Experts of a small language model.
Size: 12 layers, width 448, vocabulary 16424.
Experts: 40 experts in each of 12 layers, 128 GELU neurons an expert, 4 picks a token.
Below are experts of layer 9 (counted from 0) of a mixture-of-experts language model. Rows are named router (the router's row for the expert), up (a neuron's input weights, with its number) and show model dimensions 0-63. Each number is 128 + 32 x the weight over its row's rms, rounded and kept within 0 to 255. Numbers have three digits each.
After each expert's rows: a language model's description of what the expert responds to. This comes from a sample of Wikipedia text that the model never trained on.

# expert 29
router:108098107134110140165144176118121149170141156116133131070189124147101124125098144128114152195109091094203104129093158081159143109148114129052177126149129122145190133098131079149074149134096117
up0:141109206084158104082114115148067144140149157155060124092108139160208108114155089156081125175091134120135175152137130142153104171215152105080127096143115090138146125162109120160133152103112113
up1:159089085120104172118126133121168145178132099161048092134167128193128171149190142067126125136068099083158133117095129075073169121075136164117103150147099117139158146071137134093109170067127130
up2:145157173147118087077134146111094098119187135099112122145133128103091191154108185127186169128202145093167085128154094110107165094086120082148115177139142117141100117092219086157097121147068103
up3:108164119127091151146172075101134155150112137130116120142091151143145097160156150094135134139139152121114091131118087114141169146163144045063155115133200098128091075130101118187117139057175196
up4:171100070158151169153113067097177130160163172126128170059153112112129116151102105124094172134095172126141121146138104147123169080133107191155052131129158131126143116173130146046141100115099123
up5:103085101133170112184131124137105135137181146153094208092181093153156126099090085094171121137172130109132126072127138084105129082119078151062106095126101153116141125115160144139128076141103087
up6:127131112116116152122154172112132149103173155132151110103160156089224141162143109101107145109179149117145103129120114131174143069128130127095136109134095091167141182055172109107127170112082113
up7:104131074110105177164146124087121134163176138138162195069102103169102124147160081180177157101139124093176121180139084111120148160143135148142160088151142120143151161173128181102132115158068093
up8:172075152171135118133147196074161095177126106138094113132154105156185218145148212091174106127111085112152159154120129146125154116122134112128115123110101104097132067144157103171122133068108113
up9:061144130148092112111132106147124116075152084164125163104076150192073185141122165172114128094075091109173124144174146103183147116139106150137134096136153115095117126179128152092105176145116132
up10:127189107110151130116194138147103086102110202158110157111149126101122123048214130107155119114110142128107028115152151087154108112147187104144154116122110055129175107099119155147135155137083134
up11:175090140152105102184150132126087116154116119098122108129101079111066118112133146114163120126096098085126164093194078131103159120161104093134106105103111115101081145111154159137139118153125070
up12:124155132093199167144158077153148116097096101107152102134084153142083106116108186105083128140157143143127153162138087135081149112168112114142138097178102160178116166206187105122172148099075156
Description: First pieces of sport and event names in medal tables, plus numbers in table cells, such as Table tennis, Taekwondo, Welterweight.

# expert 34
router:108125175154119147143066133188055096138131162189129068090108150111103140152132104161143131136140063104140145127170146113100105129120096127163131184129179171124176085139143096160117161137105169
up0:195109122114121115134086091149144088163097133075123119154078142123142174107156135121071137082166125155132119138143110055115136177164118088136085101127110142109125128142091141132166124101191166
up1:148154138152104143150142128136078172134125074130173123140119154118101173097125108125160138162186040128183140124016144109153109114111101163112180145054079098189160147138114090170145163101124051
up2:170151155124070132150042135150121104140096108069146134165123118080131137139102126086114065109166135075147113138135150173217143115127105111140158145147140042145144140181175147118130120124143157
up3:151115098076119128100106136129119155104160094156118196031123142151112081116135074079178118134115112103129176150094118110129068142146132080126088192081069119107133114055155150116131079146101088
up4:119100148187121101131077204088130155082118125102093120111135108178079149071132078137149114153142151148180132146105085097119095130076104181138079115127091171112098123100160137142120115141144119
up5:112140119176125092127165118141078119123141157126094060123136106199103083116156092113128108138167139092094144081084137084084120173151147145131118103116191136169101191148081119187099188134164100
up6:100093049146091107161130114128139119152152197114165195117149108161133058120095108110176143114113102168175094129149111153099098119145170132175134172132211133184145116121108207092100110138090104
up7:103114147113126130177112180128132048182095139127122101134136154121133128150137105174117109107124084088123125097157157164116186119112124115152107210150140106131142102143087106167126108139176129
up8:128126134063150110146133090095126106109138121108110154202138097123124105174120106152127141140105150095137163079133121178145153154123147204130114055078125160115129118102182166104095141123182149
up9:105150110106127182091162086079102167139102152135142050062122167130125155138166161142160159135115091155123133114165103126126114148095134173067093087158083153098085118102147161074074124171127141
up10:113142104115151139159125170173165083137146202087154093075109124167159182138167152127177186073183108118120132189125136158144172119074127162130146184135140169166104128153093123060119108108136169
up11:121144191162071109137065131163178159143172141130119119153167102202098099059121100135162136159116125140152185150138114081119049194129116110144116080096113089159168067139067171171140138131100132
up12:087066139120156139102087135118112194121114111130099118108168153133165185131181137095131174113073122109076129180146173083130106106149067141112153114119102124127090115130129102101099159129156150
Description: Sentence subjects in scientific or technical text just before a verb, such as gene numbers in PGPEP1, It, data, protein, that.

# expert 3
router:084106148154084132132152113138127106168097142101074154107160161085106142172092129119174077125125105105139094153099129129138150188122150146072134152179114149083140095108150079162099140143076128
up0:176136108164126121112077162111164153112149156087103152181123120112078123146145127143121159099113155144081067199093107090090134161108122104124095099114159144136169107221068086088097068162123160
up1:152122122110109192140117120130151073091169077089153057141149092164139145122151124183153131171185155142108060099144146130075101109036077087072140180208119108158134125147091116139165133120070130
up2:131134137092136103086139224105161157129080142137132157146149112138092177089127114133158079109200138174182177153116111086157093108116125145133139110187102160087164142161146160080137172190151103
up3:163103132113102130107127127130110105141088156104104090145180105118159169120187126093151096037150101063144118057125184131109143119136105128166161095094148122132128144107113103115157165128121133
up4:063101162129160098140165135176148150147125108122135157119154099103092153027077120063065092157098146102131098059158139095114120078162138168070132171111102082150164120082100152170066148123161108
up5:109127172070113065147123131104151079101110090118110091120124117138081148069113129148097120166165201068097129139125136127164066049129124099094140151098126079115149131134121141144127105153093170
up6:097130151132151137162140180124119122125073163133161152156103152162122128138097126176167114084177136162153125093163095033083115121166140144146112121113175119111140207115068119139134151165123134
up7:096124137156149162128123171166149093135119137063075091120164112105184153114082147111063159119133139133108140168162143164120092110095089108112140097172055072100181138145128118159108167092123105
up8:114176116096130133133182163086134147093186111136134122159125106159047156187055174131175100092167156173104155125136190091105124130124141135114089111138099057104135138104156137125094074131139090
up9:084162167148093137153078120133122157127137108166113135121105172129131193173166171155074102164138160135081120172119077191135141138101079173108053107171138113120156099160103093160165182116144101
up10:165110120119092180129127096141153176150176105102131125073128189157136069092139154131092164170147190088100131138106098111102075153143150161177163158161101121187147111154113203107090110126159131
up11:132156150157097114116146124103152131150110079129103166052121101130102122075077132059106148142175154109120027110164106164183184115143094148128148098138143084193109147179127145105125087144171142
up12:254120148089127129087151132136141131137080154123096097088108151173057129119069105135111092075115123128125085190152219144154111122096133091151195122111116128180146095156059159148171164159146098
Description: Prepositions and connectors like of, in, at, and, and table pipes joining titles, institutions and place names, e.g. Prime Minister of, City of.

# expert 15
router:112102125146134129125079176182063148180149138191121110119099130101098146134080143135092090161178119121152092139139126150088200118143097167171171145173147092080168094097142069112100121114056145
up0:103154137132132148106104104132139116026169114156154105136161127144179111117200167150088173104131134184091131142171085107069135125112117152100227079096115135062107161171135100105138141144162112
up1:137164152122193134111112104093169152097120109144086153112186121148108140126179167098096091150111143132079082173195144128081134123109160182185064146131121143110109084114097086141104113150134150
up2:175109130128109171140086190081105168119072157136086140112090124098095142079169149172121158087072137138141060126110164128172173134119083134096145214116168127139132135135173129073094116119132118
up3:151094126157096157149149109131098193167100182126130137120150152137144158135098085149131103118161156140130074141144066164137179098159131124132208081142134189006150062145151119102115094144125181
up4:090110139147090104110071120114184123164141126118141136088112075102112127139090152104157119138118143164159103103173118106184165115182122168105147121107172032166113103148135117078115103138197187
up5:118184125129098164087126130164131106094122186120147129125116115086125095134140132133102109149074153164195129172129116170086186159129116148174130080138187184142143114105096104080085171116153187
up6:084120170141054139121107202049099127106121146128118122144119121086176161163129106048134083159125167125115100139099135102049146182131123121105120142124135062193141121135130098134122138146107094
up7:130126041113177127142130133114119137145132116134172181138084062132098052141099125145113190190068120108097101153129131130144160112161152158092116178158088087063125074157151113116148106155072155
up8:119115108132169044112169176125110065090199114095067141087144145102109122125091195076146099103100129090142164145149165094125100047152165144141160131132173090193127116086151186084066087186123204
up9:084072086113135152132134162153107098131100151163075141089100180136153151186103140149088131125173124097148097192092170119169116143105133180103147156108090127085075076136094166141166158105058203
up10:103124098158123167083133160131124209127181135097070068162148143086108199138153154106154175109138155074135133199098124160127153104124126178136153114130123133148055087141158098125151105085156096
up11:111104155098166137177058074158082096106118155146099140131087164107140101208137170127143144109148142127118163064147139141120094104136199160166163088124108089121109163120082136085098140172143101
up12:157156133087118127154134114124130075104143114122155154064095130113119127127106169159071122153097127091072165222134112142071159120124143159111124071124112131128167170087044121102185141135098161
Description: Month names, birth markers, in before dates, and pipes in list tables just before years or names, e.g. January, (born, | 1912.

# expert 16
router:123137165156110166159074127131064097142146186112176088097191165125103166131109064152169118183214117096147144125191152161145166136165117115149106127138179076080172134131151077140139148150082136
up0:156104153116085157150126091152068064126085108116117139078170078123110160104138169069134097088101150118141128148113142144106153114119131112173117127142135059110094121121150123191167156151090111
up1:144084134114108154160079094115237147093166173159187083184178091154112149167104128130079066096172174156147153160103106139181163116110122163099083057148135121083160139097146119144113131118198108
up2:109101134161104154109146155125154088112145150166196132170134163137104112130120161186125118097165070081127152137076137188110131150117116110093147119147081077093115148186104133086172164131053091
up3:209158089096157098189095109172163134124044161133172128108146151152203142127134096104087144127116151095169105073117123196065104131117132160173116185186117119096134100129119127122110055113075143
up4:118111117210104124154149181149135110080159122109159142098116107125154072149062111096120078117118149066106121125128135173125099136151102104108090160136186101076205117144141134099172145126119124
up5:134113138082127155152123106112118129152151134057193114172143157108099132153117119150130109146086150089143111131101180087141171104145098139054137125111091118086105189115111150165150156060216154
up6:150170101176165137096172108146148094122105201143183160128153095103112131205135180061106096140093071117143133055166166140142131104116094114089152133156138117042109164166131122074154175105054144
up7:109123111096132135093101099120134099105135123124082145131131124108037122137119143150182120129133122182077095099043145137119138154132064142089119142123183169096103158142184188136080122124184155
up8:084136156119089180124121168142094070098157129122128138133096161149222135150086123153102155067127100109119138107141093096146143157115128114158128114142133116109159136167159187141142195137081082
up9:076102128156160104135169129139124118190112107087123131093145147148167125156079139107093120116148086102155099146186090116128099171150139098075143051111166111170065135116132122156109091091079111
up10:132200109175131079183077107100125191087091101106197116106134146165147126185142054083165102049155127133129163182137173107115166119159134211180140168112171192126147147114175121126077121134150144
up11:123039187132162132104098123096172136140113111076207126101161154171147159173152135092116144108136081093135121106138117124122124116120092124078085175146179105114121116224157111077149073096101191
up12:146101165132142152109084110154125190106152202097218111134181149137079113118130167131150112145106084058059125149130141110119140120140099130149131120161162070170145117162170101099140102094112151
Description: Words inside song and album titles in discography tables (Earth, Wind & Fire; Chances Are), plus backslashes, quotes, and Japanese/Chinese byte pieces.

# expert 17
router:133092161160097081115154101133132159120120140154145087177118120108169123110157131149169113100133126106182105125104156152055135158088110172174125139103142148095119045108111117097124128183052147
up0:140079102045122083176130071123101176133139152147158099092125138140131087141128138106145175109169167118119183140123188116139092137198089129142114105161094102098076160181120088137107188160140099
up1:120121131118181173126067149138178133145165104163133121096139138148069121138148092082129146120087121099106133121108126116153101148175124123139135157091164118122128108105110103152098132128175147
up2:087104156113115116084147154154098124123089100144064069093164123104079171132097067097120177128151200152103103099162107113104093174081164114117148130147131117156105036094164110136120127090150140
up3:129131141151093144122091073156150128114104058118148156163089209057124181157114151141135115106155106123111132208159128139144135116123135064167053134111139112191128086102178124086165129129101189
up4:145143115149102140161105138118160179158150146087147088144137144143128076129144054149136152124068111178135167105145134054122118163133154149099079178119061104117091145158153151169142140091131160
up5:153114108109117124142128109156109189110114132093149107116111116090161108130106111115137124126137109119151121187123175101111123107102162153136176111121109173175154144181087109115117158109158127
up6:147157106099075132123213132085134147144141121146095133149156114144198144104165132078116091080134140090143159169170101130094177159146143146156120131156151140126079136128118073165064107078101082
up7:159081108139141064112077132098129149102095093132137123139114131106140090126096151104085118098141164149112132183178114112090176113061121099143177069129112107140109126143163145143174135140161117
up8:132129170095082155115148146159157172101097133163071108133085113100139097168098114079132157066080147124122087118143127130107126064172164114137165101125146124104154149123160107074118168163133097
up9:156136130137117144135170102124129153128137161123149138132186135135102092158171130111138118149161152173176125112122167134150163105201105100088092131129092101169108154150120110115112126132128160
up10:134102136145141182103124165183126152137070109099205164151146155183129111103084190146086153149142159111143225145092097154131146106183152206103174115157074156134179141140122190096098180115097104
up11:125116164157093151093146157185133096127131123125132063076132228124127100187150125070109099139126124121159081093105158094112130097092102048143143104135135167081116110140099143126135116106124153
up12:156115154159179130063125106120161115165087113117167103199097154146135101107157110135103147086114141137219161098105112102090155115123087116124115126144135131088165110159116112116132150129169122
Description: Digits and hemisphere letters in geographic coordinates, list dashes, blank table cells, and short mid-word fragments like vice, es, ef.

# expert 11
router:149143167119101123094146121184101100137101161177068081108160138132132170164139106162183091176097119092144162090173176102088109159101153166120144158144154148100158126042132110183102127139063167
up0:098155128148123143100186134171156129165145111111095043071175143115053151255175101135091138136135122144077145122150124146106123090108056135124090110137114131061140110127086146159132163110098140
up1:081166124133135166120105140060162148159156148082081108062104090165117099137107123103119107156161088135139064146157176140101121143158093126107161117132127147086141116113134164201108119197184161
up2:100116143115180097152114161104069119138147092134106089107103154130122143102090132073156168118085171132195153124097145129108139123074098115144146182100126124145155148103063138150121044132165113
up3:130226149141149123134134157213125109087139165094148132091074162090075194058147063090230104047122167129162067113185118134107105192137063101106084161155122076128167127147138123152119176172143124
up4:135149168098189150139168102154142122130131144157143150145178141079156112129106139107060144086122147153166100118154106089149094167121124169116105127135127144084217115148148125107143107125114110
up5:150099118179122123126135141142136210134115079203109080132078096130158091131140129146092112139063127114107081102153183207148167147147150132127112114101127161114163082128110124155139091093142099
up6:095128137172105152150087110148104203193154082148107115072144112159137156095129123075143123105109134155127139130151083091079207129139130164145120132089156120169114086190184095080160158082159146
up7:129150184124116129159144097104117160155100122173105078189151140175125143114112089109121129141138142146129116149070080089120121145096164151148137118060143127120116136149135158110108074125140158
up8:160096184106126152110087177133129115085143145136101148103144112143146164093081115110161153140136131095140066146130155128093085156083065115170124149120188148173090091134098105121113115082124155
up9:177096118029127116096088137161166067061100144123140114117097088135156113140097149079138157149152122133157112183125105110109091083108136124132133139110076145145135087143102169127125052088093160
up10:168125106141076116141045166156163105089095085146069079153136085153126131154115144126120136059060162095110117112189158122140150091103110134089080121130132140130156127125126184174149120148127123
up11:190022140134096120111145135172082138134123159130114085191093191169118105090060114096112086129133212156098116138140137131162108103104192108110152136099138116191128087140160095162150163123112184
up12:117131129123102118090159141139170083134077156117109134127152140120121087135059153192197079103101074199120082192055113121106062150100183200112139151140087122139132195130089134194138073106125042
Description: Word-final commas and periods attached to a word, plus but, however, because, while, and prepositions after verbs, e.g. area, / ing.

# expert 24
router:104102158194136140147138161163076105118149161110119118116186115137080136144161135128171113119115106068153119110155125014090172133171125123101116112150171149077148134099101095160139089153110116
up0:138074100121132100091124152137100095113147117103128196101102201158068100091120118129191136157137127111148136147141100015076110073171115154115137110128199161134122144081131122165154082161174106
up1:105072153177161085133087137152115075145178084113111183156203145125166156165123052135108181106117120110171087146079146120143171140165082120123128126150145160119161106123137137131100171154142133
up2:103131120086174164148120148171178185055143085136147163083144141141099163145143119150173100170211127052128110149104099129085131123160132211107178109181070161080109161128143130112153097157079115
up3:157117137114125110106161149131098076111145111168097093096125157222086126170067116123162123114127120062165076158166107095164105112127099149217130146096093102163108147173124161160120160139124130
up4:098066126116150200155106128128057090162141168085121137058177099156116139192177102203138101123127104078092169126175091061160112086143150152104129105133161115127081161106113120159154093081186109
up5:148146166147075178089111140038145101113122046098126097116126114132149151137092125076183135118107109151123118137164134113096167174113100176135102162101107149155176204111162074166095110107172174
up6:100186150056065110145139074115065149117142090169108146134099109128109099069157144114134116161081125119106179096100099091106166096098155142141115169114113062165117176143148098126172097157177100
up7:122086126179108098158110124093077138099144141120126109153115178171067141173126093113127129118193151106113187186065136112084130145118107163152139157106092130124134134075135123145154116160114124
up8:131121148093100102138130135065120091158134068089166141148155141109126119176171143104097093162094171173089135098072148183151167109118166113045168177076099092123132071139151148110094071142094094
up9:062082147161077119116122118156125111098173069135110107182092100112193145158147158097095124200185115145106103129115131144147171193185151071174109134130109171079129102171118141122131140201160155
up10:142072131060139160179122079153149104090066188086112200165151123164140085141100116110220093199149168137166137138107108116142116124111109099129147124136188190129072176083135145131119171079138107
up11:137130115098105168100157097114025118120116135126166101073161113152122165137100121103130159121106122025164138146165134126114135094166097122098081099103135144089096100125083119094140121150144109
up12:073142105087109068146101093175110121118123126110133177156148118088135174160120123126080147128102148157157076132181175071173132080127112047143145147099183077152125090185161132159178118101108130
Description: Separators and country codes before people's names in sports results and member lists, e.g. | Idalys, ITA Riccardo, - Diego, Born:.

# expert 0
router:130144138128083136125086184139090092149083168194110127123156194132100107139137061156152091168162126105183175124103170134130151135174143102097156145124214147133147140131165112122123143146092133
up1:158131136076094132120155127171169138164131166169159146167128187141163165119093165130176157177158137128150119125132104124109197100110186090121046118145142127144117206080115147203096106115158103
up2:113124148164138135086130167128113187140099141149069140164142103133084135116104060140118120136157111169113093137151140147153146189118116120105144172108127131170120163180158135121077089131115133
up3:117083165136133157114156141090153104150133076116159128141186125178117094149116088195059116109136176119083148128096042059157192169101187098133135038118104131110101104103153130143138097136120125
up4:166105137191090127085105120065101129150137140135131103137149220121096138126120121127145129127164095090125185144147181109125115109149125129163096135133097117163167186082144129154142196198115146
up5:160148112116178110057031133169048114137091134113182119174105176125144139114162090183123166187118155111160180150112097172106130100135136116133131121129113102142115077097137147157173144082125124
up6:141093156136136106092117105108152104130153167123109158093182104166143049061127115155093189140124053129139110112107121155142142153140065113083166141045132107160141095151148112182171121094048128
up7:140172165142111131080116170084101087103111153190068104167108145158163104094164159116125130163143127113189110086180130178102059201132140156112167140142129124092089190105130117117188156155112166
up8:135127156114143123106083116112140156132189099093169143107143109113154107153164134114175172172115089135095118157133076155130152117115157116091154115082110137082119078120161126114160112170130121
up9:132104141094112107156146122060149114157083144137137138094113138122111103130130201083171131174167148094147170157125129114115115085150201124155173120124187082088103122128155120196171196130174155
up10:093105202051108146136119108137135165081180134163085168130156132130123116088148066114170167097133139082125077102177104112164153159137079062113083097129108128129100114122176148097185094107120102
up11:084124113167140135104106156068133147108136123122087072073150087140114116135107117110089093127168125104121105078173149113089101122100093075113136081080097114123124099133103079155123133104138039
up12:150082093122120160147091150095134143133173085077173144168140077101097097128132114161099144127187149100137103145168139150188136069125149154158097134153165133092112117172109123137119070180098126
up13:137160170113129123105091129127136130155150093208109147110121171089166104151114116141146203090156121136122121109119094091143162148211090165168090141096150167114107172076124129127144175177114143
Description: Prepositions and subordinators opening a clause or phrase in biographical narrative, such as of, when, after, during, because, plus main verbs after to.

# expert 26
router:107153170143137152162126117159079119109098121155066088100127146156127159159185095129164128138112106145127149093152153115134148120138160150095148150167112160086112106092194105134074160055142194
up0:155111068166100098070103153110135150127147119144168161109145145150196102125169172098172123119139074137104143154144122139138089126106122073154132073119120014075140071125097149122152123092162112
up1:133108140080106069135134119157074081199066095135142135166126139132124159125123169184113127126132190109111130124106152180134094087113099106062149138089068058120104073161092107135131143117163152
up2:079144154087153122112094135158154120113029110150121098106188162158077094158110134134101084127133142118099092110130111111071118152154166105152108111084157123133109078150112088099161138110163117
up3:116087093129145159162130101078099150099180139182164114134131137092109139191155061104157089136192206168092137187106130183128150134072128219105120153123079168058129074113173119084106087123128094
up4:135142043165141225165130113137128121110103135139114129139118112110132138140145119142115168154129106165150092133087170125173154163140070182179116169102066129133154122117181134137064184103113133
up5:147125125095099104152103135168131124057147091131114119120068192180201171117102097097088119147077161132205169169083107167120111171090151090096086179116106112107161152146119179122089176108086178
up6:116168099141125107186153123133149161120147150126108155153138197090137160067185121077133074118185165075178157136112135050115143132084125177068134124142151146048115168134159101103120168189075037
up7:126198160086102130128113166116113135151080159067114081084198199132111122098122139103092103136087196179105145095152128125141159119127213100161177121134120112107140173114112099112106132123064123
up8:119105211135138126175114134102123157172141185112129129116119105082056119163208170067139103183126101144158070157129166175135151109123158093056127152152099094092180106155163102094124088105063162
up9:137142151126112106165120134138098158122100131140160127129103155103184118115122099127136190140134129130077160097138125145119147151169128158170120125166128099118171147137104173161158124122132179
up10:122093113142135073130133092101127162119093115190138159115157163118158148149140147147188074085104157087113091113156111105162111154101139114088153144150113180058183088120149115114118139102159124
up11:146137110117092114147103093174126094158093104141109174103183208166152107114073129121131110122164138162146217080098135188173143071113124157102148109092089157107200127123157096113155121106167080
up12:151136130121127109064123067157125115163154124126066099156196104158081110165077143120132125182169152118117140161097197170181112112137127154181134200108166096127091099196195160132116152102132126
Description: Quantity words and auxiliaries before counts or participles, such as a few, had been, several, million, first round.

# expert 38
router:146127158159129086131092178124125096147120130136120088124122127133147209116099132168134126099126099040179138137145141142144122129113100142139162141160171126138167117135155112121065137106091141
up0:120083167093106134103136157147117113132109125087152149155108131078125133118107145139077177130103105188133165099162119170093134116158112111154172099097086072136084181100130120147150090122121154
up1:124172165150147132156156116076161120162219065106071125177068125144087134102144149089159164068124089137171138133140150139147157072118164127160098126162113127147098176101140064164117155130117115
up2:136053141093111172115141153155136103153124140128160149085138154077103130140156166100122118105130136144121077150155163133135126091039119128088168160123088132116139156126142147126135138083118105
up3:130083171118121093081132155162200107123134113123126117101148125076150164115094128134135147155113053166147112102161099091140118181130127136093120098124150109144173109153083168123090131135140181
up4:132137136108085184039076152137076066108112161116123106123089094178132135073113154128096131128108111122136147116152124105127159117083168102124173115087119193123104091092132155178146095104111117
up5:116132095118126145150133156092131109096104148114145124135139091109153151115130124124141144132087054179183091030048053123141179118116138082090102140104112118100128097145129130080132105139131192
up6:151124054122087098096144104144136154131110128187164125157180140155121100088100127097126163119110129123108098141121093148147137141075140129087103111154115074120119111078181093100126097165115141
up7:142210141083092133089125137130124112093101127096116106101145092173148137074096124069174134190161095141116054118106162166143168151111104123088097123082111123159129159149133163151134082085142166
up8:146041092168176094178046077142073117181107137211121184127062092134107178139091076167149145145141091131110120089149133141131103170128150122140093152097111160136150119119159092124149094135133127
up9:161094090072133116095144126096149120186104111154179109134117135157121148167135142148095121111138088081171092186106182141083112108088100109146157162134138089095149099162143181096114116095129199
up10:121123154159105040140143154078162154123119130176116150131129127159151126117173120082141160189143178138184224145184133150151124123051146131122127098141086140176143180099052111102096138049127118
up11:196137134149093072120126149129104094161136116131139152107089175147131157143175089155131151144146074137148133108131138148192163147155127117160113130114163170127109065175110143092035089124163148
up12:116089143124194111138086142097104160115119127081104182129135141106132144108107139065119156129170113125144122078119072177135161155158070182127094121125128097141137088127137125088131162187108102
Description: Sentence-final periods, middle initials and common first names in person names, such as Edward T., Robert W., John, William.

# expert 18
router:091142119146095115175078123140143136118147132168133087103147160079132132156113123103137153174131120075154148110092140161178152163139091172135153131153128135056189077109150127104144162139119121
up0:130104096105155180132080102141183139181146115144111098063179192167144206114161219126161089121107099119102161184113165156166118108136131106147137148138129137100099150115126165097148155105148128
up1:187154127142140141125079155129142113093122159063131174081118135160074105073162091103136160129169108094171114130129118148159136144193058161124185109136137111100155179126094061076186168081109131
up2:140152126101138191090149102147109111105159078166107145114144155161107130090143090091131114167091188100111074072116092108077123155045130204109098113153083159109148173141126076129104106144144089
up3:165078043130148137137188143082082105138046161140139144091125145116118071103106152168137139123186106178135115080126143101122104126094133105125103129128114158106114128126161127120149115129187168
up4:170207103156115157138142093125115089145109131134143127162144153129069153105164160136126127178055077116143082153128111128135081139207119179138068147165114079165118109135109139148170145133101165
up5:140159174144138133104073099126130135154119107119120114152113095174158144190145130141169115158156143105131139082180080143113127136141060146099142119079113163155103095152142111138103180177062138
up6:112096115182176157151165128119202167147145110119128093133109130149110155157178135119158199109072114080126116209129148145145115150105092141140120133100127159053111155159148135109097171106119083
up7:121108078132155122073118173074104053144109097120124174110130118085162166120139090185080125093125161092215116118109079152122173112114158124104120167108114164147158132114167123111151111185105098
up8:107161143170170136191186133124165121139134084191138127063162109103146137105127131115152186101141137109149115141089175167160141096132093175136128153185099136180088100102142086173101129152162123
up9:125082197147099118174194140220146154105129141112100146108140112115119144151095118168082115104117153107201159051161141120113117138147116183131126181163119162109107137220099147141153105117123137
up10:093178210135094136085129196105103172141110122103154158145156136053100130148123137122162084175124118078137202103191122127113150142165141144116126099126112127113141104100098107137094123136136049
up11:079147131133149069152112135128107104118127088114115144138141097133127080212116092143112105165165143122171121130147117137143097145140117148102125188166081144105172102067065140090166058128143113
up12:092102117085101092169082185147136169149124155138137107096111144173114167143136125163137117125066122105141156146157098092107093183052096139110166147116110065163168122129132160095097079104185105
Description: Place-related words in geographic articles and infobox lists, such as District, County, north, Historic, Val-ley, plus list dashes.

# expert 6
router:090080164174131145130113105158119103147129111187141113120177154170135114175139092078157129095118099053135087148169145147116166103174146199118149132169121140133153108094138171110165111092102117
up0:108157106086131126127112164121129127128092143133140115135128128125132081115142140115093127101091092174178117123141060152126070098142169116125131113117200118113130076148066190164127153084143098
up1:124131142141157140078133135086104084126177113135129115148107146168104083095074134100197128155130145144149118166122128179156136150051106127114118117094142113132163140142167116121117087072101106
up2:120064174114139097182114100129124162197189180130174127131165117188098142106151083112111106127089062128099101098198113102140113151160128122106125137081135121109146127108153074116189179168128117
up3:071097129079105124172135158171157113163123155072157134144095143149090176165065136121092121099108161158145134161176119104134103119138151131152108127144115136108090105169115114108057069148178073
up4:144121154159096118178112143164090114148111164169077119064188120123149122159105129173181168109050143103178105119186046085109032148136203131155122162173134103165090156111096105139150139105139135
up5:172102160156173130107156101182114126118158143155130094141181159085172178123121162095145133097109106098177119135110180130098135160162146125183188113131148048172066140132113147125134097195092146
up6:192157096152139147092182171179139164145110111155128159107042127156171081162121137133163158061092082139165086203134118130115197121129156120123132189120135085119102113094154091093162139235106112
up7:142146166138154088070139158101104053138159093082155177122121087163090124206169094118109121130144113113118069107133167144108121113079145098137164103084091159172084143117106107112178086107162156
up8:143128173062141128167123123038075214157158112098137159159137094088075115150120117119078124121104124173175155124125137087191096136118150148154153132080141115160087101113106114070085119112155126
up9:136190094146074101099121105130096174091134147085092113125177108079126172105130148137155115055155143168147110128137216139127152082081110143151122127135109114171101103087147100134110078092131119
up10:154121138124059142123197106117058114155160124101154158129121157152180100123068105171133170109159188145114132094186148098089105104167121150114221144135076079096155148172097096136166092114054125
up11:133146104162123186122106165105117094168141104138124159102076105147154125073174178148177142066125162136085133087087177107130073118101124142153112079130179143137173101145162163106137126100126163
up12:156092151136113153106158108118183091154087167130126122101135154107160091123100126110176097101155114169111146109150134116110143104117100166146133075103099126123143132111162138173144067092140143
Description: Single letters or short pieces starting a word split into parts, often names or rare words, such as h-indrance, Sh-ivakumar, Gr-essenhall.

# expert 10
router:094148167116096151163108170137125061160122161150110104107129165136151110103137137169152159118131119085156121155103141083166153110113112111157127162165152099099124099129098127101133094162102151
up0:140100112097185067142122130109167099191085135140131084144098113123122107133136165116139069132092077110127164095112052046110157094143093124170134125079099108115100095153122162151124181079138109
up1:098080143125060153086076168089201149113124134164172104056135119128189167094081137129107137150143128132075189194115134127117133138096112158116141139208140148147130154136063182162157065120089149
up2:068125147146100100148121184141070156110122129095172168115109084138122161117100094132147140116123120091127154088112101147180101131090163145137163150103169108103104113132122135159148114160130157
up3:155101162122149082152145141055177062091133121119093147118143165136136099162112097163162079161109162173104112169151097166160122183118110131067150085154112141107135102129175171108153169107102111
up4:068047115111131109158144111170154115118157169112116136139182143048094149117110147057132120153131124111118207202121098173107096109101121106128132110115169115132137183077106182089120128132171162
up5:128128111087150088178161121095160182134089111142135111156136152096069126193103158123145118145146182115081114107077155132159119163123135148140116138084162167155148109194143071160169033178072102
up6:129107161167122172155149083160129149149132140135165132155055093127147088112094144089151110117140092106151123163137183158139127112131130100154156104158138073160137123184135096122142108123108147
up7:179121138046117156163103135161106110139105142144118146142123135138167063088116139152084159119110122108118114120163106124044177112116118091108083083141123148184130179166111117106124105163169137
up8:147120139121180089096105107135155148201131161088076105139149099156143110154077099171105102144092164113135165103130132136158135140089148098134147158131147168104201146152148156101061133086153174
up9:184093139131105144130138136158096118101128191137132140166156083133130138127173070103080147128135079124169139110156085194090120144132165143088065134095164110123173098160126152114165139177113068
up10:082136137154129124126154134142144158184206101147101102098099065118106148158091125163095152161157075127104110134075146113157143196130152156111127119151118088143115121156070138092146120109141104
up11:133113100078121072142111131152072099104062111127103132170119124152096093134149133054141106154143139165089133117088105181165096159144139110106131089086152121129104137142157161067125039125129084
up12:151095114135127137073146050116149155153148121168112159138192122104138133086109163107101092085137107157135112136127091087144087121117122157113136074095099042122158084158133130121100118126179189
Description: Line breaks, table pipes at row ends and wiki heading markers, such as ==, ===, also==, in tables and section titles.